config.toml
n_layer = 8
d_model = 384
n_experts = 12
normalize_top_k = false
lr_router = 0.00107
norm = "layernorm"
norm_eps = 1e-06
beta1 = 0.95
grad_clip = 0.5
seq_len = 1024
Below are experts of layer 2 (counted from 0) of a mixture-of-experts language model. Rows are named down (a neuron's output weights, with its number) and show model dimensions 0-63. Each number is 128 + 32 x the weight over its row's rms, rounded and kept within 0 to 255.
Before each expert's rows: "comes before" lists some tokens at least twice as common just after its tokens as in all text. This comes from a sample of Wikipedia text that the model never trained on. Tokens count by the router's weight.

# expert 7
comes before: " ", " —", " +", " −", " L", " \""
down0 [ 74 155 118 154 155 131 170 131 138 151 101 107 117 162  95 107 125  62  92 137  81 169 149 171 136 161 156 119 151 102 129 101 149 113 115 132  98 133  95 118 154 158 138 115  80 119 130  49 133 103 125  95 149 152 127  93 158 128 188  98 171 134 124  66]
down1 [141 147 140 115  92 102  94 151 173 144 138 133  88 139 136 145 158 189 136 153 167 184 119 164 149  18  93 150 145 111 144 127 157  90 134  89  88 104 105 119 118 165  71 177 128 140 127 125 145  92 109  71  98 123 124 101  90  75 184  91 141 167 136  67]
down2 [125 155 105 115 149  88 131  63 109 155 165 112 138 138 159  89 140  87 122  91  98 123 158 137  82 126 109 124 133 148 131 124 111 166 149 112  71 122 132 117 109 127 218 148 159  57  71 181 133  95  94  94 157 149 109 142 130 173 162 105 142  92 103 115]
down3 [155 163 115  98 140  84 136 130 120 142 143 120 210 150 131  97 161 197 149 171 122 131  62 110 148  78 136 140 125  92  85 118 124  96 134  90 122 164  94 101 123 129 146 135  97  98 124 165 150  88 143 149 167 120 148  96 129 115 114 154 141 149 120 110]
down4 [ 96  82  97  68 112 117  79 102 122 139  99  69  74  64  97 106  92  93 106 125 154 134 127  72 149  98 108 156 160 120 211 142 151 159 183 129  47 139 157 102 159 138 187  98 161 100  82 197 156 121 132 113 156  74 166  94 127  91 112 135 140 140 140 181]
down5 [143 131 111 132 118 131 154 101 131  99 124 186 135 124 194 127 188 114 111 179 106 125 102 132 124 144 155 117 129 149  77 108 159 163 118 148 181 122  76 126 125 155 116 136 120 131 155  26 109  91 108  97 174 135 158 171 137 137 105 139 104 122 101 109]
down6 [ 98 139 156 158 118 116 155 145 142 120 178  99 148  70 155 151 159 151  83 119 149 123  77 119 162  74 137 110 158 169 126 152 166 152 128 151 140 137 130 124 123  83 104  99  76 137 146 140 117 127 107 163 153  88 147 148 183 141 148 118 160 122  81 127]
down7 [178 152 111 160 149 212 184 152  88 161 145 105 134 152 125 121 191 102 124  55  69 176 121 177 170 113 112 156 101 141 116  82  88 152 141 146 185  89 170 142 140 129 140 104 156 104  93 118 129 197 111 173 127 122 187 144  98 116 157 134 168 127 206  72]
down8 [124  61 107 134 152  97 158 137 149  74 102 108 135 184 141 176 141  88 108 170 136 128 158 156 145 130  65 104 135 143 119 115  71 130 112 118 124  95  80  89 129 136  76 112 150 142  87 110  98 110 137 125 140 137 148  73 105 133 148 138 180 144 113 145]
down9 [113 117 111 169 103 122 113 145 119 141 118  66 111  89 123 190 151 166 168 105 108 118 135 136  95 209 113 154 126 120 105 127 132 115 109 159 131 124 159 124 163 119 182 114  76 164 129 135  92 111 117 125  82 135  88 139 150 125  85 175 196 159 133 171]
down10 [145 133 128 135 132 113 104 121 143 111 156 190 131 148 159 169 163 143 190  92 127 127 133 114 144  88 109 171 113 109  76 156 153  92 154 124 138 166 123 127  77 114 147 164 153 100 120 118 109  73 164 183 130  90  59 152 126  69 118 111 198 110 147 128]
down11 [132  91 127 125 203 101 103  92 101 147 102 105  84 124 114 140 187 132 125  69 111 107 134 123 184 136 163 145 128 135 109 143 120 133 131 149 131 139 209 148 147 116 115 119 134 126 172 134  74 120 106 154 115  95 166 122  86 145  96 124 126 134 164 181]
down12 [160 129 140 154 114 119 134 189 132 134 144 145 110 201 146 134  99 131 151 144 128 132  91 136  80 118 127  97 108 130  98 143 134 104 185  79 155  71 138  75 123 164 112 178  96 107  93 150 105  91 125 108 186 114  84 163 148 120 110 147  14 167 120 165]
down13 [141 152 108 104 103 157 136  85 108 154  82 121 134 142 149 109 144 117 156 134  90 119 151 198 151 151 230 165 150 100 160 136 117 150 104 154 165 188  88 176 144 131 168 126 174 162 144 105 104  91  89 143 163 127 169  60  79 102  88 155  79  91 147 133]
down14 [122 121 145  61 150 159 145 117 180 103 114 126 100 171 130 129 186  52 170 109 125  90 132 159 128 205 157 131 147 157 152 160 157 171  97 124  50 112  39 136 171 155  65 123 105 119 105 134 122 180  85 106 112 148 114 111 116 138 161 150  35 126 124  77]
down15 [133  94 138 120 144  91 100  85 125 201 105 121 123 133 110 155 149 114 139 107 142 113 140 100 126 113 117  67 111 103  92 140 187  90 145 127 166 118 120 117 144 160 142 130 113  84 125 201 159 109  70 145 150 112 145 147 143 170 134 126 146 139 153 165]
down16 [107 141  95 106 143 115  85 146 102  90 126 124 124  89 159 113 113 128 158 118 138 124 136 145 146  95 109 129 147 103 101  67 133 100 101 114  72  81 123 113  83 163 203 155 162 144  91 156 203 137 138  94  97 159  86 165 103 187 129 142 131 138 166 120]
down17 [ 75 112  57 133  57 140 153 102 160 130 149 120 121 111 109 114 173 133 160  55 119 124 124 142  94 154 110 121 144 123 123 106  98 130 173 124 195 151 195 155 134 143 168 116 106  81  83 145 110 197  75 121 153  83  62 141 110 139 147  92 138 100 146 127]
down18 [132 103 114 120  62 126 134 140 132 121 138 158 146 118 130 122 154 138 120 146 127 179 143 129 109 182 156 106 130 127 140  93 130 133 111 151 175 149 147 144 110 115 114  86  62 185  89 129 125 146 187 133 149 144 134  53 105 140  94 167 189 101  76 154]
down19 [122 164 123 204 186 132 119 101 120 163 168 137 184 102 187 146 117 122 120 153 106  85 147  91  95 170 105 108 150 128 109  98 151 154 130 185 116 143 161 198 112 123  99 176 161 129  87  86 199 119 121 155  81 179 200 154 133 131 171 171 156 186 176 115]
down20 [205 188 104 192 171 110 186 120 127  97 152 170 164 134 148 105  99 139 162 110  95 146 174 113  90 140 154 175 146 133 107  84 175 144  60 145 105 194 106 123  78  75 144 106 151 139 186  67  93 118 146 112 121 137 119 140 156 133 163 134 143 144 146 138]
down21 [138 116 113 114  84 182  97 146 141 102 123 137 155 125 139 117 141  87 178 113 147 171 166 125 183  83 117  80  88 104 154 152 127 119 120 137 172 179 137 116 140 155  87  91  65 113 143 146  98 107  79  97 161 191  88 127 128 138 147 144 108 125 162 129]
down22 [192 156  94 130 129  99 170 136  96 162 180 150 110 103 134 139 142 123 175  53 139 127 109  87 153 136  83 209 159 114  99  82 119 171 100 155  89 112  27 102 113  86 147 138 161 106 143 161 136  82 128 184 176 115 163 157 101 157 139 185  84 104  92 128]
down23 [ 87 156 112 142 123 130 127 111 150 203 163 104 149  76  79 142 145 150 114 113  98 117 110 158 170 165 109 155 163 158 108 149  72  32  94 135 105 125  87  51 106  98 136 116  86 149 126 105 115 150 131 166 169 124 130 165  98  92  89 140 102 126 115 105]
down24 [147 164  46 126 143 117 108 180 181 151 130 134 146 124 131 118  89  62 123 136 163 111 185  99 136 135 132 140 169 122 118 119  63 163 109 142 109 155 138 119 152 159  48  98 162 164 136  94  95  99 101 119 108 127 157 149  81  81 127 129 110 114 104 114]
down25 [148  88 101 137 121  70 171 117 170 196 179  76 112 171 180  96 138 155 187 111 127 158 112 146 169 124 174 149 161 174 140 194  93 116 106 156 170 179 167 138 115  87 171 113 145 134 100 111 196  94  69 170 114 117  87  99 166 135 148 118 156 146 187 142]
down26 [ 84  52 214 149  67 169 176 117 104 134  87 110 133 181 169 209 157 134 113 121 100 108 154 123 103  93  47 113 119 107 136 104 112 149 143  97 108 138 151  79 121 118 160 140  84 151 145 128 127 194 154 113 154 190 155  99 173 138 160 132 107 124  78 137]
down27 [ 59 147 169 128 198  65 100 109 122  70  98 142 116 116 130 100 209  97  86 134  96 120  89 151 151 147 146 145 104  67 115 116 179 109 122 131 138 122 107 111 153 108 118 149 154 129 161 144 115 178 152 119 142 108 124 100  85 122 166 164 134 118 112 126]
down28 [109 138 110 128 100 165  93  96 141 156  59 143 138 111 106 107 127 153 141 142  95 108 143 137 113  80 154 147  81 106 154 118 149 138 154 145 121 182 165 133 141  80  78 126 143  83 130  80 105 101 164 186 112 159 141 124 108  93 126 189 109 117 124 116]
down29 [149 163 167 152  81 103 141 133 123 136 171 127 167 150  99  99 153  89 116 133 162 145 154 110 176 115 117  84  97 114  76 141 116 119  89 166  97 145 163 113 105  95 130 111 135 199 150 131 118  90 102 108 108  73 126 109 132 109  77  74 134  96 151 142]
down30 [109 225 138 175 123 118 130 141 130 121 172  73 101  99 146 117 153 140 198 111  57 158 133 153 136 152  97 181 134 183 123 141 135 134 137 115 159 109  92  73 124 141  95 120 119 198 106 154 130 167  99 144 102 146  94 141 109 105  97 121 121 158 129  98]
down31 [119 150 155 106 161 102 130 114 183  80 155 151  92 194 133 137 121 133 132 153 167 124 142 112 137 110  64 164 114 126 182 189 161 143 102 106  95 101 109 128 119  54 146 151 199 162  76 136  74 145 207 104 130 110 119 204 177 109 157 124 100 106  69 141]
down32 [ 96 206  88 125 122 110 144 115 139 186 112  66 126 141 108 115 119 132 123  79 148 141 129 109 119 131 102 132 174  71 182 124 105 127 190 124 130 119  81 110 121 141 150 158 158 173 172  99 164 151 174 148 141 156 111 120 133 135 153  99 168 105 138 158]
down33 [112  90 124 109 138 138 120 154 186 144 143 152 123 149 156 116 145 115  74 153  94 132 137 123 145 142 150 145 191 153 137 105 128 169 121 145  72 155 128  64 111 125 135 112 154 166 111 138 107 122  69 161  70 149 122 169 170 139 183  97  65 121 122 145]
down34 [110 150 138  91 135 148 109 105 141 122 110 157 151  64 131 144 119 167 172 127 108 143 177  74 108  69 146 163 140 179 100 189  61  91 109 145  86  98 119 138  71 129 123  78  98 135 181 116 119 103 138 136 142 144 115 134 156  87 130 144 112  71 165 146]

# expert 9
comes before: "-", "|", " ", " •", " Born", " List"
down0 [ 86 117 157  56  95 111 140 146 135 140 145  95 126 114 113 138  61 102 141 124  86 146 138 156  98 124 210 117 104  99 159 135 110 174 154 143 117  71 164 175 161 165 134 112 138 112 130 129 139  93  83  70 128 165 155  98  85 123 198  75  71  46 202 150]
down1 [126  94 156 198 110 102  99 131 129 102 119 123  92 181 150 145 126 183 143  60 159 129  93 129 138 143 185 101 173 133 166 108 143 108  90 167 141 107 139 136 153 108 203  87 122 155 128 128 204 108 118 132 197 122  80 180 184 123  88 161 140 133 113  93]
down2 [178 138 162 135 145 112  92 108 164 111  80  98  77 100 134 156 124 114 136 118 114  98 104 131 162 112  95 156 152  97  83 125 162  89 169  79 215 118 118 111 103 112 111  89  94 116  92 143 146 119 147  76 209 133 142 117 152  83  74  90 114 174 151  92]
down3 [144 102 103 153 173 151 104 132 134  83 125 131  73 134  73 116 134 166 149 113 137 121 109 173  76 120 145  95 153 177  78 129 144 134 171 130 126  93 156 178 139 144 141 111 154  95 143 128 120 160 112 130 124 160 121  99 129  98 157  76 151 140 153 121]
down4 [177 143  82 116 140 149 121 112  65  95 186 138 143 138  92 127 149 190 160 141 154 186  86 102 143 111 135  94 146 164 103 182 126 140 136 108 165 131 111  61 120 113 148 144 137 167 147 130 150 112 136 171 132 154 124 147 118 174 114 136 148 156 120 141]
down5 [130  87  53  91 154  59 138  95 103 177 145 103  87  87 148 123 109 102 113 155 107 146 126 143 104 100  80 111 143 125 149 114  98 191 118 165  74 118 139 177 110  75 108  97 117 188 107 109  84 145 133 118 184 166  72 105 132 197  64 170  97 103 143 127]
down6 [110 154  95 138 100 113  91 116  62 157 156 203 167 140 113 112 176 139 114 133  90 168 119  78 108 104 175  79  89 116 148 167 150 104 128 177 165 125  93 173 143 163 130  76 151 194 193 119 146 177  71 149 127 110  86  72 134  77  99 160 147 147  97 152]
down7 [150 136 119  98 173  96 162 107 169 164 179 107 115  92 175  81 153 130 141  75 150 139 162 169 127 108 107 127 159 149 116 145 131 216  84 111 204  77 164 129 100  36 149 168  84 174 116 123 145  82 151  89 151 162 107 177 167 123 129  84 164  89 107 129]
down8 [137 133 182 152 134 112 124  98 140  93 206 117  56 141 105 110 147 157  37 114 100 104 116  82 115 111 123 140 107 115 116 161 140 159 171  87  90 170  98 127  98 126  86 159 129  89 160 102  50 172 111 125  96 125 127 141 148 113 112 122 138 124  84 108]
down9 [108 145 156 108 147 108  86 137 172 170 123 194 155 149 179 113 142 169 107  95 145 120 139  67 161 116 181 123 163 170 123 143  99 164  95 179 132 123 101  95  61  70 174 219 114 174 110 142 120 111 157 137 121 196  62 133 114 112 167  79 195 159 127 166]
down10 [164 116  98 127 158  97 129 148 178 143 114 183 145 107 126 121 104 154 100 107  45 106  97 188 115 131  84 100 140 110 162 155 103 158  88 128 142  98 106 134 141 125 188 146 127 125  60 144 154 121 146  75 173  89 159 105 167 149 116  80 169  85 129 156]
down11 [140 115 100 133 139 144 114 104 153 120 140 148 155 151 170  94 119 143 109 149 132 121 173  93 138  84 122  65 124 131 129 179 103 118 153 131 127 144  55 140 122 134 116 148 135 114 149 130  77 113  71  81 212 150 135  59  90  87 159  90 104 133 166 138]
down12 [ 95 103 107  74 147 155 106 137 169 115 186 138 174 104  97  87 103 143 123 181 140 120 148 105  90 188  91 141 209 147 164 131 128 106  79 132 166 137 135  56 191 151 141 149 155 136 140 133 120 149 135 122 122 218 135 177 167 175 168 121 124 133 105 158]
down13 [161 113 107 192 137 165 115 172 139 106  74  92  76 162  15 175 184 134 124 141 139 131 125  83 146 140 148 113 123 139 134 114 127 153 159 120 130 175  84 163 168 144 101  69 104 159 105 121 104 134 148  94 167  96 143  72 157 141 160 172 137 161 157 142]
down14 [ 61 136 159 173 118  91  80  85  63 132 146  96 117  65 172 123 156  62 125 123 135 157 180 121 116 154 153 142 131 156  98 140 177 128 132 106 133 142 108  76 138 225  94 154 177 166  77  91 144 142 146  88 135 175  66 124 178 130 101 109 142 171 106 109]
down15 [130  89 143 211  74 125 158 145 132 180  24  85 162 115 128 106 178  61 141 157  74 151 104  97 169  71 103  67  49  97 154 100 183 184 148 134  95 111 135 120 135  82 116 174 153 137 139 129 131 133 169 135 166 123 121 126 132 143  73  95 178 138 124 148]
down16 [157 138 158 139 159 136  96  83  64 174 131  76 130 127 171 109 141 117 154 188 177 133 143 126 100  95 131 143 134 115 187 145  71  88 170 159 114 156 104 113 137 175  81 207 118 141 152 141 130 114  80 152 177 124 122 130  89 107 129  84 157 125 160 133]
down17 [120  97 104 114 118 122 101 120 132 155 157 155 174 101 179 132 136 183 146 104 148 120 135  88 142 106 157 146 138 182 144 126 111 130 129 101 203 117 197  98 110 158 232 137 111 141  74 168  40  98 159 146 175 110  93 115 135 156 128 146 105 155 130  90]
down18 [183 158 135 190 115  94 139  96 186 137 109 106 164 197 163 145 121 118 132  30 136  81 120 131  87 133 175 117  92 100 112  87 113 185  88 101 120 140 153 137 170 134  88 116 126 123  69 107 138 135 143 142 162 134 133 134 179 101  92 154 131  91  62 163]
down19 [139 144  50 115 102 102 140  83  52 175 172 157 109 145 151 150  98 197  79  81 101 102  97 138 143 108  39 172 182 147 137 126 147 119 151 103 112 125 142 107 126 147  96 131 115 135 148 116 169  99 138 171 145 173 157 153 127 145 157 167 118  88 180 131]
down20 [ 90 102 132 176 117 179 175 119 124 128 166 139 127  68 122 183 161 139 108 134 108 148 112 163 168 160  90 104 118 131  31 225  90 124 107  96  97 120 133 123 115 102 124  99 147 153 131 121 132  96 111 127 132  96  65  82 144 154 110 125 163  88 116 166]
down21 [ 94 138 132 169 110 100 115 102 129  75 107  79  84 131  50 154  85  75 143 115  96 145  46 209 172 124 101 156 110  87 129 125  68  84 128 153 182  99 152 142 101 127 110 130 172 196 159 133 139 109 118 168 116  54 112 120 115 149 149 151 141 160 101 181]
down22 [156 198  96 159 151 131  94 104 143 140 153 125  95 169 157 108 116 158 117 190  95 141 173 158 164 111 130 141  98 134 138 177  55 117  94 164 172 115 150  23 112 126 142  79 119 156  79 158  93  96 114 192 149 154 116 117 149 121 100 100 102  79 163 115]
down23 [100 172 179 151  78 121 139 160 108 144  97 141  83 121 127 105 162 138 170 225  99  88  87 173 187 151 106 156 174 133 109 181 145 153 112  86  75 140 144 112  70 128 120  71 102 112  55 174 136  91 109 109 158 130  74 120 142 132 122 156 171 174 156 158]
down24 [ 73 135 106 138 140  83 170 127 114 116 141 102 166 171 114 127  93 104  79  84 128 139 129 106 110 115 177 128 150 150 155 185 179 179  99  84 176 129 127 139 134 135  68 147 146 144 181 114 156  78 146  95 149  96 155 122 193 136 133 158 126 120  68 107]
down25 [ 91 166 109 123 147 100  98 133  98 116 113 109 197 141 131 159  87 110 117 129 111 140 135 115 167 102 177 166 127 139  58 130  55 140  70 107 113 111 129  83  98 113 162 120 108 121 132 142  57 115 104 133 122 150 121  70  83 120  89 127  88 125 118 144]
down26 [199  98 126 131  98 149 153 133 118  84  96  95 105 158 119 150 147 129 158  59 174 161 155 167 130 122  69 108 144 161 105  85 145 161 196 140 134 125 192 103 124 166 121 113 137  92 101 159 136 191 143  64  67 158  19  56 181 180 128 124  78  83 126 123]
down27 [151  94 155 121 144 167 141  92 152 144  97 139 165 133 145  58 181 102 185 149 134 156 116 107 124 172 118 120 166 159  99 110 119 122 147 103 114 131 132 127 135 111 117 107 116  96 160  64  99 153 118 127 131 206 136 194  87 191 116 118 157 141 106  91]
down28 [104 145 198 129 150 108 107 195 144 188 194 141 137 110  89 140 109 103 186 149 140 179 165 133 179 146 164 134 157  77 179  86 133  85  86 104 106 140 121 125  90 142 128 137 167 128 139 139 164 167 142 121 104  89 125 109 101 128 177  88 108 104 130 126]
down29 [153  69 113  85 102 127  95 193 101 142 153 112 147 135 124 116 101 120 113 140 162 200  65 114  63  88 121 151 163 192  65 161 168  78 192 157 141 135 102 121 145 145 131 141 127 159 109 186 152  79 111 128 161 162 146 101 134 129 112  93 140  82 154 155]
down30 [164 148 105 115 128 133 133  68 120 130 120 164 151 100 172 104  61 154 136 116 139 113 127 121 144 125 135 145 118 133 189 110 126 106 177 169 136 160 137  84 242 137 164 133 173 124 116 143 102  98 124 152 112 151  94 154 140 158 135  84 106 112 134 143]
down31 [130 122  82 186  98 126 142 165  81  57 131  69  82 113 102 148 138 106 138 103 122 131 139 148 160 107 140 111 118 112 122 148 149 137 114 122 180  97 164  93  94 114 190 153  81 146 100 143 110  73 119 166  15  42  75  98 173 120 161  87  92 152 158 170]
down32 [202 127  94 160 180 137 122 118 104 119 127  82 142 106 117 193 179 152  77 127 162 181 109 190 127 145 139 183 117  71 139  95 148 104  67 167  97 151 178 145 102 118  88 107 103 121 167 137 126 120 147  79 143 129 168  79 129 124 110 107 201  98 113  91]
down33 [103  48 111 117 160 168 201 135 125 165 110 107 127 151 164 130 117  87 119 114 122 146 117 160  85 150 125  86 123 177  94 148 150 123 102 114 134  91 137 111 177 153 157 161 100  86 176 135 165 116 200 120 205 175 141 163 161 124 112 113 165 123 152 151]
down34 [119 142 155 136 121 102 131 172 148 155 186 194 138  93 112 156  62 161 159  95 116 138 140 102 131 119 147 125 143 131 145 116 135 104 113  99 103  99 159 151 173 134 107 128 105 148 101 130 108 138 144  87 114 109 157 163  96 105  74 163 107 116 123 173]

# expert 1
comes before: " |", ":", " by", "\n", " to", " York"
down0 [146 149 134  83  44 105 115 145 138 110 106 146 111 158 157  97 113 127 132 138 155 158 119 138 129  75 130 117 106 132 116 111 117 106  96 134 137  23 119  99 184 120  97 146 140 129 116 156 168 173  78 141 138 168 133 155 129 108  85  83 181  58 128 154]
down1 [118 140 102 120  93 136 208 123 115 137 141 160 141 137 189 165 185 133  66 134 104  88  92 132 155 105 169 160 160 137 160 165 147  68 171 204 164 100  82  96 110 120 155 155  96 154 140  94  41 129 162 154 185  97 111 149 134 125 187 123  90  94 146 123]
down2 [147 133 100 114 132 162 137  89  97 141 117 126 136 113 104  57 167 107 120 124 133 180 119 100 138 116 155 158 154  84 144  88 147 120 122  70 174 153 150 131 106 117 105 129 139 124 101 133 160  72 155  94  67 132 148 111  52 153 160 144 104 112 148 148]
down3 [ 84 125 131 143 137  98 100 181 136 100  95 102 118 156 139 142 113 109 172 128 135  99 178 134  84 130 160 154 142 169 107  98 137 121 129  89 156 181 114 102 130 148 132 129  86 165 140 156  93 157 190  96 134  79 161  86 129 135 131 110 138  97 169 188]
down4 [135 167 172 111  62  66  81 134 188 130  92 137  88  68 140 133 183 170 141 124 136 155 138 118 163 178  91 132 130 119 135 107 168  92 108 168 142 127 138 145  92 138 124  95 130 146 125 160 154 228  87 101 113 156  97 157 159 107 118 184 150 109 144  70]
down5 [106 107 128 167 159 154 140  92 182 140 100 136 120  81 117 151 172 108 195 139 114 136 134  65 149 149 139 122 181  94  98 158 123  86  92 133  90 216 159 134 139 100 151 190 126 165 125 140 129 106  83 164 205 117  97 153 137 194 101  86  55 138  71 161]
down6 [108  67 129 157 176 154 128 160 122  54 137 143 180 104 121 155  51 119  93 139 105  98 168 172  54  97  77 162 146  76 162 103 144 139  87 153 108  86 165 118 192 135 102 111 134 161  65  55  50  98 168  94 104  85  99 111 175  53 108 140 157 113 157 133]
down7 [ 68 116 137 178 119 109 120 148 115 160 154 125 100 143 136 137 124 121 163 138 116 111 167 133 107 100 149 136  56 132  90  85 138 132 132 106 118 162 120 109 153 145 151 111 116 133  98 133 137 117  71 129 121 149 149 146  97 112 113 126 143  67 151 167]
down8 [139 199 110 183 147 119 159  92 106 130 153 118 107  73  91  59 103 154 214 167 132  94 101 117 145 157 123 109 141 175  65 120 124  43 148 119  64 139 104 121 126 117  76 122 100 101 137 112 129 117 220  85 136 106 100 125 119  48 127 113 175 130 145 119]
down9 [ 59 131 163 139 102 149 152 168 161 117 173 134 107 133 141 150 120 108 112 102 100 154 153 144 128 157 124  85 145 158  98  60 139 107 141 136 139  49 155  96  97 123 176 124 137 143 148 158  95 122 120 158 110 150 110 134  97 130 148 192 155  94 135 167]
down10 [136 178 138  94 121 146 110 133 116 128 166 179 103 126 145 136 114 151 139 115 106  93 152 168 123 128 124 114 132 114 153  84  98 114 143 117  88 127 167 136 180 117 148 114  79 166 110 111 115  80 141  89  97 124 160 156 147 121 135 144 119  43 174 154]
down11 [108 153 108 136 143 100 142  74 149 109  96 129 123 171 124  48 203  97 142 154  67 175 148 156 166 175 184 129 112 146  90 201 129  85 134  79 165 112 142 195  80 135 149 108 149  93 174 130  83 104 150 130 159 177 172 189 154 152 156  75  82 113 164 160]
down12 [150 100 159 124 132  82 165 185  63  87 146 147  92 148 100 184 148 115 145 119 139 174  88  99 147 106 123 172 132 165  95 225 108 147 122 108 105 158 194 122 115 148 135 132 121 173  94 117 155 141 138 109 109 153 101 117 165  95  90 144 187 138 114 152]
down13 [120 110 142 160 108 164 151 167 112 138 125 131 175 168 153 158  89 111 194 122 149 140 152 123 146 123 174 133 165 112  76 123 110 124 118 100 144 116 112 118  65  94  88  57 159 105 153 119  58 156 147 222 132 171 120  78 117 112 157 102 170 182 104 125]
down14 [138 130 134 133 110 106  75  97  93 115  98 209 148 191 120 151 118 116 129 134 168  95 157 147 143 126  87  78 113 126 164 213 143 160 122  56 107 129 156 174 120 127 148 142 117 172 156 141 125 141  73 142  61 140 115 173 139 105  70 163 152 130 125 114]
down15 [185  90 157 131 110 148 153 116 150 153 126 128 150  67 154 147 128 130 135 135  98 152 155 126 162 123 156 178 124 159 100 144 151 106 133 110 127 195  94 123 125 136 162 134 162 179 115 134 143 144 158 107 104 144 143 175 109 199 156 155  81 134 121 147]
down16 [150  73 105 188 122 125  98 104 114 140 174  95 140 135 117 109  87 150 100 132 143 142 128 157 128 107 162  17  79  69 125 122 134 201 110 127 143  90 121 151 132  79 130 170 144 104 176 126  89 100 112 118 169  88  58 113 169  90  76  97 149 144 157 190]
down17 [146  89  77  57  82 111  97 176  82 145 107 145 104  71  65 107 133  91 188 180 110  69 123 125 132  79 111  89 136 148 120 130 168 116 155 144 149 112 124 171 141  87 168 153 178 133 126 148 112 114 117 185 132 129 112 113 157  99 137 139 133 128 150 106]
down18 [127 171 111 133  98 124 108 131 149  34 153  86  94 137 194 158 189  74 135 130 163  99 171 165 131 154 129 151 131 141 167 158 143 168 163 186  93  89  92 100 109 127 139 128 165 118 110 140 112 118 143 155 100 146 119 145 171 117 167 107 106 106  63 117]
down19 [118 148 128 132 138 186 140 129 121 100  91 154 151 159 154 123  90  82 116  91 150 158 174 127 120 109  76 161 146 122 133 146 107  78 123 114  93 149 135  95 145 152 141 103  96 116  66  82 186 150 168 115 130 183  76 163 129 129 127  88 139 155 226 118]
down20 [ 98 165 101 111 124 136 108 131 123 199 103 143 160 128 156  84 124 180  69 105 121 112  91 105 108 149 156  95  70  95  91  76  77 122 144 109 136 133 127 147 115 181 109 109 113 116 109  93 155  98  92 153 138 178  79  85 145 213 122 174 111  99 101 145]
down21 [168 167 100 111  73  86 157 158 154 187 167 152 148  93 115  66  83 129 126  98 120 160  99 132 105  76  87 104 132 133  90 126 124 129 158 104 154 155 135 146  91 148 164 113 114 163 178 197 121 137 129 160 129  97  52 120 140 157  94 102 167 122 173 165]
down22 [128 147 123 124  87 110 167 129 132 171 141 167 129 116 194 117 160 104 132 171 153 163 166 113 159 122 166 130 109 162 101 109 170 127 143 119  99 149 239 144 105 153 157  85  66 141 112  61  96 119 113 107 138  90 136 178  89 119 202 138 150 136  98 163]
down23 [115 156 108  95 153 166  91  60  79 141 191  70  95 103 146 132 118 133 158 147 170 138 135 104 102  88 189 192  87 149 114 207  32 141 149 103 159 146 158 159 109 174 128 191 187 105  34 133 158 153 136  99  84 136 159 194 132  97 175 161 142  99 154  90]
down24 [124 114 109 134 156 192 212 128 123 207  79 108 163 130 124 111 145 111 104 159  99 179  86 138 136 116 147 135 109 141 119 144 131 178  84 128 128  98 108 133 117  72 106  96 148 154 117 128 128 102 107  79 137 155 142  86  92 112 135 143 160 157 133 159]
down25 [144 177 147 114  61 202 135 115 139 116  88 101 151 120 125 139 117 149 109 119 151 176 166 105 216  72 104  84 172 102 126 193 154 126 153 209 169 141  83 103 165 106 113 158  88 199 128 166  81  45 116  88  86 110 135 116 133 133 125 103  90  79 171 152]
down26 [153 125 111 145 189 119 118 155 161  96 106 116 151 101 129 155 154  89 153  60 164 156 124 166 121  83 103 115 127 105  90 127  99 116 133 107  57 116 120 113 115  53 159 132  94 127 167 133 175  99 139  85 149 123  85 101  89  62 187 101 183 117 134 133]
down27 [177 157 141 146 111 208 102 141 139 105 117 122 116 117 107  83 155 126 173  70 101 147 158  94 132 112 165 174 162 144 116 122 174 134 125 133 151 135 130 113 104 132 165 134 109 128 142 111 163 171 103 181 150 121 137  51 114 134 152  81 142  90 115 168]
down28 [130 108 188  97  71 163 100 111 177 129 170 153 132 144 137 100 187 141  52 126 157 161 171  57 162 112 129 141 131 151 133 100 148  98 149 121  62 111 120 101 103 113 158 110 186 112 142 150 153 159  90  84 100  98 130  81 152 168 131 113 158 165 141 171]
down29 [151 134 141 142  94 148 125 147 110 134 127 123  37 144 179 142  91 110 121 103 118 142 165 110 131 123  64 126 118  75 163 110 166 123 129 117 146 113 168 114 107 108 174 126  63 176 119 110 156 131 114 139 116 133 110 151  55 172 135 196 100 138 121 128]
down30 [132 117 161  68  95 161 121 151 118 236  73 140  91 103 117 128 136 102  83 163  88 201  59  89 149 123 162  89 132 133 116 124 164 203 120  97 118 155 162 135 172 121 131 145 143 112 139 162 110 167 159 103 144 175  59 141 146 170 131 133 134 187 146 132]
down31 [128 151 128 105 119 110 131 133  99 175 149 173 141 146 155  85 163 115  99 122 128  90  99 155  65 156  79 170 107 154 137 177 107 103 137 134  69  60 124  97 126 106  89  95 138  92 185 161 106 125 122 112  92 181 161 190 109 153 135 135 203 109 146 127]
down32 [166 161 144 150 168 145 146 157 137 156 161 102  96 107 119 150 121 125 116 126 150 118  67 109 143 125 118  79 133 121 162  72 147  99 135  93 101  82 123 108 145 124 128 139 165 126 100 115  97  42  81 139 135 163 130 125 164 117 121  99 136 124 136 160]
down33 [106 122 208 168  47 147 127 111  69 189 121 144 165 156 149 130 148  87 127 156 109 145 115  99 189 112  81 178 118 110 104  88 170 177 150  95 141 135 149 108  90 116 115 103 142  64 125 120 126 149 102 120 126  96 143  87  95 138  82 194 185 133 138 100]
down34 [144 106 193 116 111 168 138  65 139  84 107 161 131 136 123 120 151 119 145 176 115 136 151  78  87 134 157  94 101 140 115 107 105 149 113 137 144 122 114 115  55 140 119 192 198 137 144 129 146 157 159  76 135 105 133 138 102 178 104  89 122 142 118 172]